config = dict(
    n_experts=24,
    moe_layers=[1, 2, 3, 4, 5, 6, 7],
    normalize_top_k=False,
    balance_bias=False,
    n_head=5,
    n_kv_head=1,
    norm_place='pre',
    optimizer='soap_variant',
    weight_decay=0.041,
    lr_head=0.00924,
    decay_fraction=0.605,
    seq_len=256,
    doc_mask=True,
    steps=8828,
    dataset='wikipedia_en',
)
Below are experts of layer 4 (counted from 0) of a mixture-of-experts language model. Rows are named router (the router's row for the expert) and show model dimensions 240-279. Each number is 500 + 50 x the weight over its row's rms, rounded and kept within 0 to 999. Numbers have three digits each.
After each expert's rows: a language model's description of what the expert responds to. This comes from a sample of Wikipedia text that the model never trained on.

# expert 10
router:474554510549519566524475532477538491486494484455537553514564401534521459515453483515525575559477458419493537448605441484
It responds to: Pipe separators in wiki tables, == heading markers, semicolons, and capital A starting a word after a hyphen or quote, as in Single-A.

# expert 6
router:448461530455518417560584581400574561476446552436406581531538505467550552551515584498463474492547465539513527550486506431
It responds to: Seconds marks ″ in map coordinates, political words like Party, election, member, President, and occupation endings like -ist, -ress, -mer.

# expert 9
router:473485511530595607523443550397495510479582530403453574441541406550378573498505500523444503569548507528496508489430489477
It responds to: Sports writing: team, League, Cup, club, season, "bas" in baseman and bases, and scores or club names in match results.

# expert 2
router:425533500556481527516467492377608543522527435454584473451570458467502446483473521534538533375575481460526574534572486476
It responds to: Punctuation joining words or starting list items, such as hyphens in compounds (COVID-19, first-team), en dashes, and colons after field labels.

# expert 7
router:474444587437387595628470475562487540429490414607496460510495554563541562468519537487543523499532449525419501456559455467
It responds to: Inner word pieces like am, ev, im, om in names and rare words (Syc-am-ore, Fl-am-enco, Vasud-ev-an), plus words like same, best, Me.

# expert 14
router:513475492524469524508549471576514507494520470523448497504508491546501509403517520490476468547517398465457454447429538502
It responds to: Opening stems awaiting endings, often after G, such as Con, Reg, Gu, form, div, isc in Discord, divorce, Labor.

# expert 3
router:485484436461530475531559522463461516451504471458524443573520466535561436506445472541461571543545392449513458498512553597
It responds to: Word-final pieces completing common nouns and adjectives in prose, like -ment, -ation, -ity, -ance, plus the article "a" before nouns.

# expert 15
router:449471532507478519546447509484452540577560593506520491543446484461504435512471549504518605437488482506428450469460444488
It responds to: Single digits and spaces in numbers, especially ages in birth dates ("age 29"), years, distances and table scores.

# expert 22
router:465513488479573536413526577527525461479551545475484461415464522527443583456494528393451447555529498434421558519431427541
It responds to: Inner pieces like ul, z, ig (reformulated, Zulu, scheduled), the prefixes con, co, ex, and United before States.

# expert 21
router:530406522499487504522454409513535538447547484515478468390489580460566444466519529511550571513500546565626538500508511501
It responds to: Initial L, G and l pieces starting words and names, especially the "L" losses column in standings tables and game results, plus all, many.

# expert 8
router:553470485486477516463455550447552546524456393547436543484482577403544598452488488433512535499471466580546573577619544480
It responds to: Word-initial B and J, plus word pieces in biological classification lists (Phylum: Mollusca, Cnidaria), and pieces like end, imp, inc.

# expert 18
router:491555457487495504474553404474467465495509545503484518597461500546517449515455501510557418526449535469439424530434480491
It responds to: Middle pieces of words and compound names, such as st in Bookstore, Rubinstein, Kleinstaub, ra, An in animated, and stems like work, rel.

# expert 11
router:504524463542451441494502514555376552537571574539450433579460456480497472505549555531485553538415507530528444472550497522
It responds to: Single-vowel pieces, mostly "a" or "o", right after an initial C or c or within names (C-a-ernarvon, Teres-a), plus Ma, La, out.

# expert 5
router:593556509566529387460497531421579481448431509559470530553437463515542485490583526549502528477511558443472453520472454533
It responds to: Spaces, digits and units in coordinates, time zones and table cells (37°09′25″N, "316 m"), plus word pieces like C-ent-ral, im-perial, sur-vey.

# expert 4
router:558534496494523436497531542582418456656443536511483524516465511555561474566506437455426516399562505546484521463597490510
It responds to: Middle pieces of non-English personal and place names, often Slavic or Nordic, with letters like ä, š, ø, č, ić, as in Mjällby, Pondexter.

# expert 23
router:475475516462478484526472320523489560510511500544486523448551524445403440519455429487520493461532488523558383538432537417
It responds to: Word-initial H, h and St pieces (h-omeless, h-ospital, St-orey), plus res, dis, Mc prefixes, in prose and election or results tables.

# expert 17
router:449555553466477486380508507618477476467474501537506400507482460563441533436592553472498466373525516482450482492509554490
It responds to: Function words linking clauses, above all "to", also of, and, with, through, into, would, could, usually before the, be, a.

# expert 19
router:499509472425488534479478582576452456556435458508529523469390517458609481558537469572577442525445430493442428570464520519
It responds to: Pieces like iss, ss, all, ann, ll inside names (Th-iss-en, Em-iss-ions), plus up, All, Total and pronouns He, we, us, him.

# expert 16
router:488532483474546434519448500513524452533480524511517556512596475493501484488480472486488537468502468440601428506444516539
It responds to: Final letters like t, te, ne of names and words, the word one, War after World, and cl starting clarified, climbers, cloud.

# expert 0
router:540458437486436449526508467541476576492455423492553520542434411537504568524499453506520368478481538531607530511529443502
It responds to: Early pieces of proper names and place names, often after Al or Ar, such as Al-ad-din, Al-k-maar, New, East, West.

# expert 13
router:610460492546509504506398437431559494489596518537462529449571553464409446560520518555459566540387574521472565502532530454
It responds to: Word-initial capitals T, S, D, C, U that begin surnames, abbreviations and country codes, in tables and lists (Adina T-asaka, FL T-rophy).

# expert 20
router:514512497550452523513491448484440475526546664442503456477557542472442449644422448483519520583587544530500497501496529409
It responds to: Plural or verb endings s, es, ers, ies, ions, ings at word end, plus s inside names like Barksdale, Graafschap.

# expert 12
router:555507516469507555443512608576428429459553463436545510463515462599453454442526537476536457454505565467483469502477560578
It responds to: The preposition for and the piece for inside words (Wilberforce, henceforward), plus other prepositions like of and at, and pieces like trop, Mor.

# expert 1
router:429462531588609561407541472450551390492456524475586516507491578479423526478605547503479445489401520582490543438514534534
It responds to: Line breaks ending an item in dash-prefixed infobox fields and lists, e.g. after "Province: Zeeland", before "- Area served".